Experts of a small language model.
Size: 15 layers, width 128, vocabulary 8192, 16.8M parameters.
Experts: 64 experts in each of 7 layers, 80 GeGLU neurons an expert, 2 picks a token, a sigmoid router.
Training: a variant of SOAP for the experts, 3154 steps.
Below are experts of layer 11 (counted from 0) of a mixture-of-experts language model. Rows are named router (the router's row for the expert), gate (a neuron's input weights, with its number), up (a neuron's input weights, with its number) and show model dimensions 0-63. Each number is 500 + 25 x the weight over its row's rms, rounded and kept within 0 to 999. Numbers have three digits each.
Before each expert's rows: a language model's description of what the expert responds to. This comes from a sample of Wikipedia text that the model never trained on.

# expert 34
What it handles: Space token opening a numeric cell after a pipe in stats and election tables, plus signs like −, +, ±%, ′.
router:472455494531493496533508520487500491523490487513507522508492497534547536489467524514520489538505491481514507509498475496484498466498496481502545533523467531515552498441509470464460558514499491
gate0:481488501501510506443492489508487500522504522485488514520544501543481551494542525485497487435510526526496523502490474519548524507503449482548462523494459514471514546481453480489494495506530463
up0:473491460498509491470480513446489445517532540536461494481494511502479555480539487504478493501513481478488496504452484533500481533535475487499511496530423508488484504450514527461438472491503523
gate1:483492504497514532532506511473506504485471482511485476483509486525506482464520452516528497489536521497540497473533503511506482486503495470469492520484508499487516481529461474478497498527530472
up1:473495482477494497513486520541519566565491486553534523504519544502474524539539499529508490528477525498460513509521508559472480511468481474483500488499465487501441485482535525497490534505456457
gate2:505496513506497473509520508487497460510468467487474454477499487503492487459513502536530460519520611498491492472517481515521530493518488464531477477482488467503536520497483497506497528471490468
up2:452483509506525503513465493453456515506513495477503476437538483521547482535558510522524478509556506500503494513531525483518468488496490462562463533510505502528553494512471513480518487494493513
gate3:515496554500514530518531496450481496502513496485457519512507488514519528486487444509558482455478553478499512538492507456524494505514509480500477555476505501480476501461487493482505490504539471
up3:520446501530514470528538515504538532465493492512463516516483532468473493490466500489470503503477553498538493516483508552545525466509537508525473523506470472532509482496502499500546474496522485
gate4:525491476491514496507457523493497494480461475516471501504526476498508527549476447456497505500468494482496499527472521481510488499516467465480532525481484518525498514482493486426486454531536531
up4:461490454458532513503460521529511492545460534519505481492486530466502479433525474461483505537481505522481520465504515515479492503494530488495456469586518490490511469491471540518503488516505531

# expert 4
What it handles: Frequent verbs like took, met, moved, went, gave, put, often after "to" or a subject; also some word-piece fragments.
router:503524517472523517537496526469484467454479478518500514518441537505473479513480514493476509524503465478494463503513493525474464513491505500490539502499488551528525517488527452550454437486494448
gate0:519511519469494510479510520478520494425482439546495544531455513516470530488488562432484476515468521502477483494499493487473486530519472532491482481475462502520496493497554459529490487463526503
up0:487497512476489437477519514495491495512480538517492513505522517481500534497499470474559521462489483505511525491511503477518505515518496470534510560498510504536501499509480484499479484503509485
gate1:519535505459517508525468498494508541502469501520497456554483510503469509493487473508542496498490480499484455499449501489476512491541492518506490506498528518470485511527465482513455483501481439
up1:493481502486469493520502455553506545472526511480493483449498516482509536469490511476467575500504464482532551517482472521507465538484477461509484519500535491503497486469486515459469540483484475
gate2:540517536495565523494503497483459552490447468503491495496478533530467497442548515528483502536497501522514487505556522511518500526476516461505486486481465496499505512497487455547526495468476489
up2:549487510484454495500541468507543460485495465496509521511467490475525456481524503523497538499533500485516510510554533493531515483508537493515512496514473523420479488469492533487500485502490496
gate3:422507517518459533511490526495481536488459509543529548513466491505469507492522485490462528488519515514514492487512515508466472525544519505479530530512493500505546510474492494494496466481554480
up3:483509526493489473541556517518507495480515484446468538527491568517478500468506525486514487451470529520507490490507476512465477502509546507517510534541522485531503517525441497484508506474506500
gate4:500522493449547506506491516485511481480464502511506505508484527464478535492486493517515517500495521472510479502524509463482523500531485481512552494470502521480499523476500507512431463512517491
up4:498483499493445475490513458541473501528526485498527500501503513473543519500533492480503523537485474487470517530505470501526521488487512481495477475517479475452455462509533511477501493499521488

# expert 33
What it handles: Final pieces of surnames and foreign names, often in vote tables, sports scores or cast lists, such as -ton, -kins, -stein, -ips, -ko.
router:499484516525508518516472480480470499503503510516498508503491504498510493504497487519523475502492538550520533498521496481528580515517505500480474466525504523483484484461481484440478497489510472
gate0:496498500507451508496497535502492479492480512467504504507502507495477491481514450522482499462477506493532522472471527465527545543536506481491461453495432490482517514485474502480481481471581497
up0:537489495485498475499513488505544497563483531512539485501482540524512468514470453546443476507537485472432500489500497466488457501498512503474494545517494528485498515499467514494506526484505542
gate1:528511477524518492527465502493471488559437491494484455515529497487496465482487468536490464471477488513528535488505489482512493518507517495473515521526499468488479453501531467484525465456525499
up1:500501498451488435455501503496523526496504476508547498496506511518532455513530472444477443499535495502490519513487500479552477443499519523456501517507499505475544565515528491505510482502541538
gate2:504518506492493535488462530490477499506463498512505506506504448481478512503556499498536559467488511498523485480487519527539487522478450498499503442501503457463483493518522509471563499520501483
up2:482498499500480511461515497487495488450532501491467521505454468483492507459459493545526510443495502492483520508502505495496454510504529469491507478525541517455531501486514524485498475532519508
gate3:532546500495480496530467493502478496471528505557496504481521483544500461509504456490527501491529491502506522500495485471477555550540487505492515502530499503455461519461505539468521480510528479
up3:477483521496460503539507488492526486455499524488494560507493501529486490495481499481494531530483492487507496511482476520486510478505486525479503495496451460476520473499454493512501460437500492
gate4:495556514489473521513464507463494478482459494534506499483497474506482491497481505478492522510451491468522546508551516467531528515518481499501520487519468514486486531469489510457507499518509490
up4:523464515491491477457464489480544527480480494491550502491484500457479486491488477515516517539529486533460504494524525491542491504504517484536449512534504524468504511447480475467488530523508499

# expert 30
What it handles: Later pieces of English words split into parts, especially verb endings like -ing, -aking, -ook, and pieces like ack, ound.
router:499493477474499505511513520474497493459495548464498511524491507491487475544535468501488538504463489519500458514467508493493544497492450519539511507509534484483505496490503484535500503538515524
gate0:516513505533535496511521517425523507466483517517506493467501511494493481490528505541483502495495514503460536470492501492488551511500479524522524476506511458512508538511484496500503488570511501
up0:528495499509492548503492509512474540539480489489509507479512520508529482510492499532475455523497471507540420482476497488494532483535472487519509516504481479502531491472483474510476520556496507
gate1:524512530500528542493510541471450504494513503499496450538489537484479472523516492474523501534453505518484482465547516480517519480496487487534503488485521509522508521445492475493532530502482495
up1:515492505480519459515517481468497499453450567476470484482536514449530482517468496529510501510489467497499496504432493530515508478520481487462549510480500510514480511488536496507532509507534517
gate2:537474543467520515485499481507491533488507513525505485509514493471496511520504490491511522502467518559541479489548529499506494484518527528536537495490537493518507535490508488503488486496504507
up2:555522539476470499474499500511448522486510516496506458543518489497519526511501510442501506487509530475496537507484499497505439516540519530529481511470502527461480488466468511511499570517498478
gate3:510486492459527521516475477486479519537487496435497538452488532447489532494526497506513517494487536518466469517506544525520495520520511548495512451472490509477517525498519522493491507509540524
up3:505479497482498523473482483497543516515473482460515546489497532482449537488489517456483476477495526455472453489477487487559515519503499498485477546496470505502548520506514511484496489492502510
gate4:522512471492522506466489471456451501498501512492475524478483489520505475521554447463469559469480526513466507488499490512519532505483476533472507464479506513463471488501516478497526530503530464
up4:508488485522512478511512521515516472495476551481478502490497529501544522524487491492538511477490511538494512543507473458433521510497486507506513490486506491515506526526489503485507505486522478

# expert 41
What it handles: Rare opening pieces of non-English names and words, often in tables or lists, e.g. Br(ussels), Hu(gh), Bur, Hong, plus various.
router:480451504505490472510506489545490467515529514510491517499510525518533480536484542476458486502523463538530542523465486556486520500501483487496508447542529538529524497499537496516466534563460540
gate0:531547504452523519470492480472494506509439483512494494489537501524530489486526487452447511503476519467474491476452518521486532485510531522503481530495478502437446462551492514520503498489532495
up0:502485530510502439479537555510498503478561507488544501523481536468513464463498490442477521449491511549521526472504469515488496522508510524532497450491494552520508543457478480475465501489535479
gate1:515514519491505554494499493504510433468427469508481469525484554503508514488536484485540535510512503469494477504525496473525507493522518539508549506493474476507533482498514521500475510472482505
up1:483504452463517541503502466497493482517486518488495476487541488521506500516498492526524527520516473515525478481516530478504505501538506533535513510470502497441469496478457492527468523447539491
gate2:545518502508504487467491515482481503496454531528496485488488525478484481505500490526531493516526496476455546487537484499480475538514465518505509452463496493516482501446456528471493473495523487
up2:457474465488473470521530476510500495460471514526465534540529489529532476474487549554529506489492523499507487488540458486540529468512498481496504507541491500522419521462453494477453503504481511
gate3:493513528498459500503487465484478457458474504536500523514492536503461505524491498467507524454503515484500493466497534503525508479514473508527528496458503479491525490484484463475500532535576478
up3:493469500465487494495478476472551479523527500485508482463509563442531520521498491497499523510540494534519503490553517517511536509522495508476548523503536528487478482518503506455518513438542523
gate4:511522433490514511545508503509451493481463508500470528496523475475492525460515486498499488457452501494482516509512472467477500521465468500492487523460495509519542467509436489507501483488527497
up4:544497503442556516510527533531533472472475497545479453516513459527511502467486486550516539511483528510498496513489493532515522507486514472528504515508505419504490493489490497486527459519479534

# expert 38
What it handles: First letters or syllables of proper names, often consonant clusters such as Br, Tr, Gr, El, Al, in person and place names.
router:506490484463537470511544492486501486479529502509504486506510444521523505499475491504483479489487476500491551511515496505500525546551478512508488486499504519533483537476508503501566512494517522
gate0:532506458496444495468519491492512492476493492513513532490504436499520500504544476515514509507519496521453535478520518483473487501509485546501507528501511480506493516487525468505503504530507533
up0:502495455458523470512495518490523488494526496498490535485494463493513485508496498506476510568510555446470495488497501468488552485493478474515519503502523473523540507486484515527516452486528546
gate1:510514479500500497508508439533483515488491522517493499493482504522471514500534476464529509471542491479471472518537520489525484517557483549511502499482507479506481511464510535489535508518496514
up1:521516485479498506467512502483536498544489470467498491489499472505490491535490522474499495519466493461505559489485503494526554527505543542486545465514496540503509523462481473500488512544511502
gate2:519484452468534507495450540485514500508506499503510530473535459484508487487495521510490502517469519481509579483541550487527501564513489492506489508471549490466475491514491538469504520463478540
up2:520516506465497487496453544525521493550548472524503450504465505513499524506512509501532460535488501501483484452528485489536497453496526508489497533533524501508468501460488489535520449521511500
gate3:498474479531497509500507525467529502543514471490489532524509439507515524484502472458467498521474490506462547491478507485502510516521478529515512506478532487486512484508469504484514526502583525
up3:482473456539463475532436487502525502549487455485509495508493469462509506513526490485545532486469492479442503472481519445496494501504518506548497483500487509576516521519511533498515488488505524
gate4:497503492498461478489511496509495490535507530520469549486507470467468541485522491508477487445466574469483502489521505519480489513507485523492477547482528513488515536552529510511543525517535539
up4:460483500491560467497502494491523545479478501491538482534482468476480497479502477451505526484519557534517485486465508529514519454479474524551526515482471508496474469503479535505517505526485494

# expert 25
What it handles: Word-initial stems of Latinate words awaiting suffixes like -ing, -ation, -ed, such as rel, incorpor, impl, Ed-ited.
router:561486507473465512529527482460510515491475511494477485521537508526503514478490485515541543450518475515515463504550500480493477525464484490460562495477485485488503508499526467512523456491496506
gate0:513495488498515537491522502487498462498537521510497514513506533533474515481518504510495503484496445504468503482546503455504491500469505519525498541470476464518527530478522501487546507512535514
up0:525522484487492520509513453512544521531493487523503552505455516481514504491506497492524491554502518457532483525455485508486489541476506530451542496528501465487469464431505506487504518458524506
gate1:521521513471533513546525526483526483515475520500505473515502549517503512488551473506523517496476500545513478531524492483492492506531493530510500459443509520512463524510523524481491514505520493
up1:502531488526445468494548492491486493488482528539514462485518477542477513487500519479503500496502498480478486468485511510476519511519472457517556482488435489490515524508489511526479501486496509
gate2:569519473507498520519503513500485475467463460534505482486513476478496465499536514456482519511467498495494467518538495484492508490504532498497552483497463473484503505534457504491534498523469517
up2:525498544469503497495503488515523451468520536500554473501497482490472474472505498482462534479531485455549491505498516494512505492552489503503551488533491550489466526531516485517502511520553488
gate3:524504466435499524461479481476541479487493500537511526505526487523477514507458505510503495451537470486501497454538519463498457497525466483473528510520512481516508515522517489503547498483520527
up3:517489519427496532535519526484511486459492503502466526514506524514535489491465511498511520472493506510509517482490505528508526507440482459513511459482507502538513513566507462480495514478534510
gate4:473506532536461517519530516448543494468469498539486455524489468507490492479512479511553508452507456485463471506555548471482502512513524523504546510503476490506482500497513508482496514509483482
up4:518512510462466464507535534512493514476520501529495499498472499480575498519530491509525489546510530494468491483491520508514469464514479520503533502533508489506494509479503498485478497538500505

# expert 18
What it handles: Bare space tokens right before numbers such as scores, years and dates in sports results and tables, like won' '3–0.
router:487519518503480498503507473491509527528509504506533519478533528535502502504516524501480455491496429528515497448456482524495493512482478478528520494530506469551508516499497500500468471512527514
gate0:486533492477520485547504493516507515496528536506479463473546480516463536468498536460484507514517462510479490482520493518512449510482483510508494506483454446531476485491501464524511465514475468
up0:540538505470489465498477501490552502513495513473501524468483469462515470529539475537496523504446555457500477539497503549503554508545478522475523495516529507480516489497526545531481495500507520
gate1:490485521548530523492525548529519494488499499547483510491482510493486496471504499495512503421563464498477549491511510461502522535476503448543525535519480512519498462513478501512499469485516499
up1:494446536474556522528507494526457493470468561510453500472488487488488504451535486506516518499531467510469469513463512491495511512482520517494544538510536524542524460474480487523499478487547501
gate2:498457527542481521527558532445490519519494495503471506504526479509474524490501558520489505450505476487529498507495526470490479502487487523534544510483473475512492514490465490495494500510517503
up2:536495506505474462505530503508482431543535525520531455487491470463484498471471486461505519491510534502479492480492480501516517519478481500501478504531557495511473495460480491503523486474504490
gate3:470478506494523517501498438453469535518509498495534502499524496464449485505508463513490492523468480510500496461488498482492478473482512474545491533517511484471478508532467485494500474476468486
up3:510525506498506507495538530482527462534475428485485518487468532482529514531472518513507480488512490534492460512532490494531569498502507454501525461485514517551534517466490505483527539510535449
gate4:490516456509518501547461514497464534509499513554471531497511509510482547480464470481503471515468462503529499523460490511561478504489499536515524502485459476508475514450471516475470499519554520
up4:504576501510559488533500502495475502516492502501506510482524511523527511487498511476517516503527444510498486491504550497486447511461535525557493491516505493491485537447503515477542513522473468